{
  "n_experts": 32,
  "d_expert": 336,
  "hidden_act": "gelu",
  "moe_layers": [0, 1, 2, 3, 4, 5, 6, 7, 8, 9, 10],
  "routed_scale": 1.0,
  "router_bias": true,
  "init_std_router": 0.0266,
  "norm_eps": 1e-05,
  "positions": "rope",
  "optimizer": "cautious_adamw",
  "schedule": "wsd",
  "decay_fraction": 0.878,
  "max_seq_len": 768,
  "train_tokens": 1166000000
}
Below are experts of layer 8 (counted from 0) of a mixture-of-experts language model. Rows are named router (the router's row for the expert), up (a neuron's input weights, with its number) and show model dimensions 384-511. Each number is 128 + 32 x the weight over its row's rms, rounded and kept within 0 to 255. Numbers have three digits each.
After each expert's rows: a language model's description of what the expert responds to; "mostly gets" lists some tokens that are sent to it at least half of the time. This comes from a sample of Wikipedia text that the model never trained on.

# expert 18
router:103163071128076137079122127122131132142099146159119176119150081113114149145193133111120095134139158176153129154134078100124150127070160155133107169150124109114117137153183190108121087118158118161113135131098118120117037076139118183149124124121114158148127169182097119167157174134151161099101186122049137091096120151075128094143106151184112076116113099195183118110153134149130125090193
up0:136116108122142174091138051086110145097120120035093123119194144080201115109081112143150164106158127142179100158176107139096095117099128093089127086138203126123124172104091143142121165147172161039118119151124119120162139132073156135110115124177102152065158164118103122162104133143098121127167154088116142077123067089140126074190120135150167095139068198153108094152127090075163125104145
up1:087111170146076137149119123137148132133044130122138146138180060128096177188172159094102094102192122105104133147132096149130150129122147147187169157142152164145212104116118164146118115093135102116163080091136087149105112092135138155156107197121137187123139178161131107139085126120116122137144139121147054134106147119096112108187095122116107151155136145154172104091140164163130086158101
up2:082106088127136138038118122120171120124165126110101143077136095147076085179168128151165092183121143135117115115139162160185173146071114133136139081143128131101086135117188095148100113111100220069133103124145113179148164244126143176143152200106183152098162179068159121101091127137158160109062108077055120122126154138114060111158084173140129097097102070066117093128165095091177139101134
Description: Century prefixes 19, 20, 18 in years, the article an, and place-name starts like New, South, North, San, Los.
mostly gets: " an", " former", " New", " South", " San", " new"

# expert 4
router:134210124095119092074177122098155127130146159193096042128109155122147129107155184125160174205101095188076154167077156111118141161116089138156064069121213157128146154107149121117129148139155152165138068097085131132121142109122114134112132113172140099101146112109148138133140170152069200139162095121143135073128162175119109086111160124147139110122051146121130092060139064130149132098136
up0:163114192128070190082142141143124117136128128185132134164137145094132139126076138120175116140148152126123133134113131165111203098094038123104107141108131129101118173138086127108146133187147105100143165085096102134126113104173157100147157162181099194078127097187079081131173156104107113145038170171105150091132181150119108167121078124144070081133104154143084166119114124154112099090117
up1:187150154079084096180108131149169127106044120120041116170150155108117136106090141109187165167112149136137084136143118137161153104085150127135046170101060108120165125172148116099161152144122118153152194125146179137040111151169128106132131139107130123106135078105124196093175108103114139129157087103165155106101129111171123147102148075118189159126139108099086089144088150145162126072167
up2:100138096099153094157128141159111162143148102104124094085082199134157123127089146112153110178125101122072138105117123145111141177140161122143086114124187130092133157218120120103098115136105058102111131073090119201123132130168135078059094163147119184136101112115117183148173162171082115113095120095095182110136132085072123162138057152103107095151083117137192119139111138117114092082092
Description: Second or later words of multiword names of teams, organisations, places and events, such as National, City, Stars, Racing, Central.
mostly gets: " National", " International", " Democratic", " First", "Personal", " List"

# expert 31
router:164152133112111139185144128118140085068059177116147118134112176150185137155164146150117120127134114125112107109072124109109190132148098109187105103135075165149113085122149129134062201174129163119139142126182127134121128094106119095069096165139133128064123107177141116121187134098123217182121109125136176172082129165109121139195168163079118137128121135126189100089131104143141080100114
up0:091137092125150144125132127143155142071075126114151109173113114061111169143063178160090155135120141116143146166129187170093154144154168094100118120046135125133088156102139147084089116103148133127083117161151179104107109123083100177100096156190061125144106159072174145140179115166107123079181160178157129096139127163173165136151112092116157121121140143116100108122133190048125214095101
up1:125117112123123114062105118164142153105145138139093133097046105138081161158070169181107082128148156095062112083109147196164146169111145150158000045172124116196139131114116151110168102136120101146143080115181131197071154109165120121138108145117147082103152125158128123210117159140171133204113141148129105101144141148172102074119134150081054106132108109143152195098125105092080097050082
up2:115141167060140137154138100169102132107176071116143167079150104147120189146136154123139071106164073116146103138151156130127148152161129115080016108122149139172133071151165130134096129131094096178116148084121132189116104137119177155145077126125152132166118137139072146171159095146170140090108161125158168100106069122125103139130104142160113108176138092146135101036185150094137090128114
Description: Common English given names like John, William, David, and the line-start dashes of bulleted cast, credit and publication lists.
mostly gets: " John", " William", " David", " Michael", " Royal", " Robert"

# expert 30
router:099159062122082107036140099143122114117093119150159109093084140125111120092184148117163142255066168163050127125110167147161148167161091134179122080102149126174088085139092149136124119145148140136193130066096107121096101069100140180108075065130198089143089130153094110158135135166095127126095117109096171118134114117113027131131174172135145098122080173185184107064121125181167137126177
up0:040143165123129137139125142087127168186136166180118145157135170123126083083140159112115143086185131139132136164132160115096113131094045151139086102168130117158155180082189125136111128082117140129098163173179174177083114108148139132132098138083083092171094076108140127101162152153118147121134067114140098126096197109140120118118120144147174106148089110150085095133106072118142146127081
up1:121162138138177166155140146116162158076152121070129151094160087166121076094104105160125153130073146162181149142109073144090102160163118141147135109099155120073107147135150107156112129110057106079052142179123104122122096062130136159139105129109140137121157135158163140080129106163140144107126096200163160133114126151127094151083090169117204083099153147090136149203127079171114103101149
up2:094118128116129037145089133146131089157072120085111141128171181153080101109131126145151156152123102169143172158096040104129096152133140103149131102143101118110110079125090175185100149197166159133105134127187147140113137160095172142102106147145132104116150127117134134066158132198081149126174132112120167086114117110135082125149157132141143095171126162123155136139147101128144107117091
Description: Adjectives of nationality, field or genre like English, political, music, and word-ending pieces in compounds like R&B, Hip-Hop, -ian.
mostly gets: " English", " music", " political", " local", " German", " such"

# expert 5
router:170158077109128123134167092161099153099123114095108078121083109132090156193103098141138103228111149149157062152091092110082114157098188086136126100129126135112126113151138210139147143142122103116093141143115145136056148124120128147105100133168162145104145185123173085109135160137123107150111146150130196127114138108082090140130153171113117055085136144133175150158110075103112138095124
up0:147109101102158143110138144155181103169150054193060140102113072098087124087111202123156122124130176147150125145193154128075174057137140132107152151107123160139108175140154070122128091139108110090095142202135143177111094103080143133136116153136088123151159091125165083095136135135089189096178171070041175103117159132141075131118153124128091115150086125122148132163141145127123125164181
up1:073107145099075138116180136142079137124124135148138123135183161219103207131131177112149148110123136117039076105192178133077133191107149084157146123048110140128119141163104035071132089135132079112080074151152171150102113146123171121134149135077116089109137138145149112134083069120189069078110154189184101128089110140085118148139151159143138155133106143140144097138185070141164134132131
up2:115121101173159112140202095108155195152088165095118111121110123149082161183142135091129095103126152074143163113051124197155119118114096124146128121155121130069157099100165135154109170110146119141156118122096169184122162100118150131115116120155141125112076135086062104110169119142118085129089142147137171064132150128093048094127092165118157103156114128126116094135137120156160104132073
Description: Function words inside running prose, mostly and, a, to, or, and modals like would, could, may before be.
mostly gets: " and", " a", " would", " could", " can", " may"

# expert 29
router:095140146075072097086137090142099097120111158096113132053118151125120153094150109118078094144072118152105101113189101111144129132132157089154073129104130162155124123120120164148103149124197144142142107114100150094118107128191146154122144144141155161128151133097153105118131116139132207176121103164122163075128193067090111157177127163179112105144094167170195144045131189143150098091132
up0:131158149106138110124129123183143103171089167116125126077180140111110120127116156130129161122105124178043103111152152116162107150090080158153082139135190120106117079129072150168102097066166100092113148106058105153116126176149084129175165098132095112159181159077186121152153139108127126144103127109122137090128158117038109168108107095153127147142126109133098102102144146197159144121120
up1:110175134088107104104136110159135111139089153141117119135161099186090162134135103120121125160140187142122171163105098101104093148148139067141129107097145109118107157155169167174114107088146164160092121091132138151093104128103162123126081098124097112119111105058113130127115086137151129125112118093133173149126118135080183108109156137114122122168154143175183142129122086154135146088092
up2:133109169119156141081141099102106122099158179159123132131071178148120113136095140138096068150110111105152112098159152107116147127110135174130077123088149073089148192124106174121076137138202112124111180083155149151133097159128174082165145122225173086120197101149134101108122109086062101087104165172130147075135117054139136118137112127148134126090121150127164136127122082154135111112060
Description: Opening pieces of split words and abbreviations, such as re- in re-recorded, U in U.S, Co, Struct, and heading == markers.
mostly gets: " U", ".S", " E", " re", " p", " f"

# expert 0
router:125183082147109157077124096136170114081171163143109127108119164136107134111166078127110185148096119152106122104137175176108059184126135123160099106107176093102130094137137175166059177098111128148141171106080137137114122160098161157108132186136150144056150120178129081152138145097121168161125128174079142132093109129069043103207103181169121084120100221193137062095148135137140092129149
up0:172106132101166098139130160146122151154078122103091133125174150100099160187116136132105163184092131096138069154135155130181146096127091108125100130116083122138116181103111121113103132190128108132180098186101137137103114144099149095142106141136110156163141122152120165071115151089108171120209066114135137136157160077153161129122104157093145092087103125133161061136051103151178073112111
up1:166099162137078118128135090153134168120101146127067126110109122102117148109167165136167154159134140143128124138108107115147159140168114172111119129093127091124113182142121170158040171197157135118178117164159152166104141064157134175144125095135140125111154131149105128094144109087112092137158155196096148146165176111050169128136108121117150151120135094169117062139136119139131092150157
up2:092114110128120173128104108120105091159099144117105146163082137173125085152108119134109160095130141133099050115123075131080151131125052086116125089117107101123096182095129163064201107067118094168161106165116109075167173096153119179052117175113132116143155141137086115091153142113141202164138178120120074167148093104153132149138138108169158107118126075111152087149147114142076168061110
Description: Determiners and possessives, mostly "the", right after prepositions like of, in, to, such as the, his, its, their.
mostly gets: " the", " his", " its", " this", " their", " her"

# expert 15
router:112170133094149105106192140136127141145156163116100092097133126132178165160141102137142147185137158150120126125144175157120102185075126132104115077156120148176130134170123149078067120139155130173125110115096141119115101120126128153105061144132150162152159179133099083090115159127114175122147144112181147108104122151086127120145152164163170092138101135121117102101115121122187096141151
up0:159202101111128122112143151087188109129110043158131094157117149123118180111150088085092110161086110120168059116139129108166129186111063139165147088134122131175150163139067104162103137101181114078112154144140099054125177159139079155087113153161162140102112180153160119126137074176121187107097093095155155142148078115161123157190110148163153102153173110123116082125126075167136118140148
up1:151143143114159146072172134119176211149130095147133082079201099152113117178150147118128130067118079151088154138110168149154183150149122137109118080129164156097083148153121121113132153156137152121143105064098141122044185180120175054168160159124039159143105137096233104139133118150154176150121119155091086072122094113125081088134068129127131099183095104144162131111096091111111147187097
up2:111161148088134077083124112117159146153114077124155116131095104078119171160119129126136095153130214183104077141105099089151103119104214133185156114117138162107174118138147104166141120126102129144130137134132091097219092112134114124114146192171103148160118153135205132182136136140094193128140174057155142182145159083102170107033113103160157097104131171137123077089131069127174152083188
Description: Short letter pieces inside foreign surnames and rare words, often in tables of athletes or candidates, such as Kop-eck-y, Fol-or-unso.
mostly gets: "ub", "oc", "ot", "ut", "el", "ost"

# expert 9
router:104141073084128173111092091125174146132152146108142149125174136129107100103158170183174145100142174167105166148087179119127168144082097139161153139123171135170177073110198166086121128152129051141166152143091104117139168107181144153170059104157159140115188134187092108137127136141094174072109099138123175123061112113079146147130132136130121138163134116164089098099114152186094092077104
up0:102146125131168149127078083128148116117156157102105150113107113143136073087162125136162138144152157129122132104077146165142104127156160160130079111053133158030115183119123133045085083134141087155181112112139131105150149169158131230102148117128135121136158173170096136147083139170088143164164111135082176068089158089121151138127113140181106099099133111123127113136186144159152094098095
up1:162143142054114120055141147120121119154164069115164108149073104131141082123178171138176159140088149138128104153158178108121159140110139168070101079121121148122138125074123072164115133142133075135168144071147154125084164115120065135100063168153093062141176166139170183135174128112123135143131125192136118080103152126145163179106096089086142117128136069158156075159121106086157130050138
up2:156165128113134151116111126121135124115121091065106144107111139161106114172150073117140179113095173200178107112123036143075172137132161122144145088100112161103105094120154143110131112111088117154119128153105070100137136092182122106122118139168125106165124121162156194124087145121058115150238110124150141150117142134140108141110193114088143122163085160090138116146153128112167109146110
Description: Pieces inside quoted song, film and album titles and odd names, plus $, £, !, You, Love, we.
mostly gets: " $", " You", " Love", "!", "$", " £"

# expert 19
router:141140175109134125093166136067193104075078145115096119082121145142102159122200095165144112105108191163093091145100117105113154154118071132165125136086097148153044122136189191103114117122122119106122136150119137169113128109172113189089073183117146140153094103196119138104139103147082134147109126092129071074124084139117041086091114126145150109135152154154146126122101111176127104143127
up0:129132147078097100118221149090163045140132141083118087095108131211139171158100139168172115166103116068114128180137123132135101244104177123110124071069136095142130079148148130151127094112165146156113153150090140107140171167154111108147106059162116115153206150174149111068089130109179147127065153168094125100119144168131153182153088083125134166131108139106084161036038130115173145165120
up1:122092094123109098139194122152131160050139172092126086130096121140080159141115146146087111084140151154079097170083145184128165085074173118147102145120070156101124197158158152135173149157097121091079144102146131120125049126156102149116093169140151082088161150084138127136171123136161144141098145136099105095073137123161101095137128187150129114126158147086151157140108123135163051145069
up2:070177118055097071119143124116086094094157132118177093106131137125122084083180139137168185124087151164158136095145121082073180106129102164126145107137122191133128085147118169097106137140121167089139186120120114161109079136161101163154081136146139095129150093132183108113143098122153128111114137119109143102076112134149114137095121116140142171152123148143179144109133147110150140128078
Description: Nouns naming a person's role, rank or kinship, such as member, player, President, Minister, director, son, girlfriend, often before of.
mostly gets: " member", " player", " General", " Minister", " director", " President"